Experts of a small language model: 32 SwiGLU neurons an expert.
Below are experts of layer 4 (counted from 0) of a mixture-of-experts language model. Rows are named router (the router's row for the expert) and show model dimensions 0-31. Each number is 200 + 20 x the weight over its row's rms, rounded and kept within 0 to 999.
Before each expert's rows: "mostly gets" lists some tokens that are sent to it at least half of the time. This comes from a sample of Wikipedia text that the model never trained on.

# expert 106
mostly gets: "x", "Mon", "Brit", "12", "compos", "mu"
router,210,205,201,193,207,198,221,212,191,218,214,178,183,184,167,195,200,206,190,190,208,174,236,201,238,195,224,194,230,198,179,204

# expert 196
mostly gets: "JPL ", "–; ", "75 ", "49 "
router,206,171,172,204,215,174,213,206,193,182,223,180,194,162,187,198,195,228,169,193,182,187,218,214,209,199,208,176,218,201,181,191

# expert 191
mostly gets: "the ", "main ", "their ", "various ", "The ", "its "
router,211,188,174,176,192,201,214,183,196,199,223,195,198,179,196,170,182,249,170,189,204,167,197,226,213,181,220,181,207,219,202,170

# expert 3
mostly gets: "their ", "his ", "another ", "An ", "several ", "various "
router,226,204,158,192,209,177,197,216,190,199,203,209,181,169,188,161,179,230,170,185,200,169,201,201,212,181,225,168,232,235,192,187

# expert 246
mostly gets: "Portug", "edic", "в", "isc", "urr", "burg"
router,214,207,176,223,234,183,221,203,202,202,221,204,189,181,169,209,190,200,209,179,184,181,220,186,222,175,195,197,202,195,192,209

# expert 199
mostly gets: "ty", ".\"", ")", "Ty", "show", "”"
router,214,177,190,187,208,203,223,210,188,226,216,187,171,198,166,184,175,214,191,183,179,174,187,217,229,178,212,197,204,237,202,162

# expert 234
mostly gets: "film ", "book ", "series ", "show ", "album ", "game "
router,194,168,184,164,221,150,199,222,195,190,197,181,165,174,186,183,188,211,181,203,201,188,223,212,217,167,239,193,213,226,156,197

# expert 139
mostly gets: "), ", "which ", "\", ", ") ", "). ", "who "
router,228,160,174,182,220,154,205,221,168,184,233,179,191,179,189,187,180,209,175,200,194,193,223,219,217,189,195,190,190,237,190,182

# expert 255
mostly gets: "Website", "  ", "Championship", "game", "@", "\n  "
router,249,199,209,170,214,177,214,230,178,185,237,188,180,212,152,180,204,197,201,188,175,182,210,197,208,189,218,182,212,216,181,197

# expert 52
mostly gets: "ow", "How", "Net", "lat", "employ", "Mid"
router,199,191,193,208,210,184,257,182,193,211,221,175,180,180,178,178,205,216,198,178,181,178,215,213,207,195,222,196,202,193,166,166

# expert 65
mostly gets: "throughout ", "from ", "in ", "century ", "around ", "region "
router,215,167,182,193,239,180,203,233,167,201,236,157,175,167,170,206,197,188,182,195,164,170,218,207,201,170,240,189,203,214,156,204

# expert 170
mostly gets: "n", "N", "in ", "against ", "municip", "near "
router,204,188,199,195,195,155,228,198,174,187,208,197,210,209,191,197,192,223,175,172,179,174,208,197,219,180,198,177,217,222,168,187

# expert 159
mostly gets: "—; ", "–; ", "G", "% ", "— "
router,196,209,214,191,194,196,216,210,163,176,202,176,187,185,207,219,196,214,164,195,183,169,220,199,202,196,199,174,220,198,167,159

# expert 148
mostly gets: "becom", "Apps ", "provid", "UTC", "ISBN ", "Coll"
router,235,192,175,189,223,185,219,214,192,204,248,199,188,154,212,188,203,172,157,199,196,174,239,230,206,182,190,198,242,206,169,182

# expert 126
mostly gets: "−", "–; ", "—; ", "— ", "+", "N "
router,219,185,189,194,208,172,218,211,196,188,216,202,178,183,185,210,187,220,189,193,189,186,239,241,203,198,213,184,234,210,176,195

# expert 67
mostly gets: "km ", "\" ", "), ", ")", "kg ", "\", "
router,189,184,201,173,210,184,193,226,155,182,221,192,185,190,192,178,196,200,184,188,204,173,224,221,209,171,190,171,215,203,169,177

# expert 244
mostly gets: ").", "\" ", ")", "\".", "]", ".\""
router,235,176,189,186,215,168,214,201,185,204,220,181,176,171,157,203,197,210,183,197,203,192,229,235,222,194,213,172,213,220,165,194

# expert 59
mostly gets: "vs", "–", "/", "@"
router,203,196,195,203,193,185,211,215,188,187,233,203,189,193,206,174,184,212,190,193,176,171,232,224,207,190,204,200,232,214,174,180

# expert 219
mostly gets: "min", "Min", "disc", "offic", "activ", "addi"
router,224,188,175,198,202,185,213,218,170,192,218,165,183,183,188,192,207,230,187,188,198,197,211,223,212,185,212,175,197,237,196,169

# expert 128
mostly gets: "B", "St", "F", "&", "Net", "Pet"
router,207,171,219,202,199,195,226,247,188,203,222,166,184,187,209,164,204,193,195,199,197,188,215,212,191,163,192,187,209,219,162,198

# expert 93
mostly gets: "exhib", "Je", "Win", "MPC ", "Si", "H"
router,195,175,196,208,224,209,227,209,178,200,238,194,195,187,203,174,212,225,214,194,209,168,220,199,201,188,230,172,225,208,167,196

# expert 147
mostly gets: "00", "ox", "100", "000", "86", "50"
router,212,183,196,190,216,199,199,213,169,202,206,211,193,182,179,202,198,188,167,163,194,152,228,181,220,164,217,191,211,211,163,211

# expert 64
mostly gets: "' ", "could ", "must ", "“", "\\", "can "
router,192,186,170,188,197,186,226,213,180,184,208,193,179,189,180,199,179,226,190,181,187,191,205,224,231,196,197,179,233,225,170,197

# expert 111
mostly gets: "against ", "to ", "into ", "from ", "between ", "joined "
router,190,175,149,173,234,177,215,206,186,183,207,171,191,164,190,180,188,205,169,176,207,187,207,220,214,212,206,190,205,222,206,164

# expert 48
mostly gets: "children", "two", "marri", "every ", "°", "vill"
router,214,183,196,175,213,187,204,213,188,179,223,162,184,184,178,179,167,198,191,204,176,173,218,220,207,176,187,198,240,209,151,207

# expert 198
mostly gets: "without ", "million ", "still ", "sold ", "ready ", "km "
router,202,193,186,184,201,183,209,243,159,176,226,180,192,185,203,162,184,210,189,189,202,193,197,221,209,208,205,198,229,185,184,219

# expert 42
mostly gets: "throughout ", "third ", "fourth ", "nd ", "during ", "election"
router,183,173,206,176,208,192,219,193,168,212,198,171,190,184,181,190,184,196,189,193,196,177,209,191,224,191,231,206,195,227,202,208

# expert 241
mostly gets: "Racing ", "Day ", "Life ", "\" ", "Love ", "ross "
router,229,186,197,182,225,187,216,252,178,199,229,173,177,200,169,192,202,212,183,202,184,182,225,195,234,189,230,191,212,231,188,201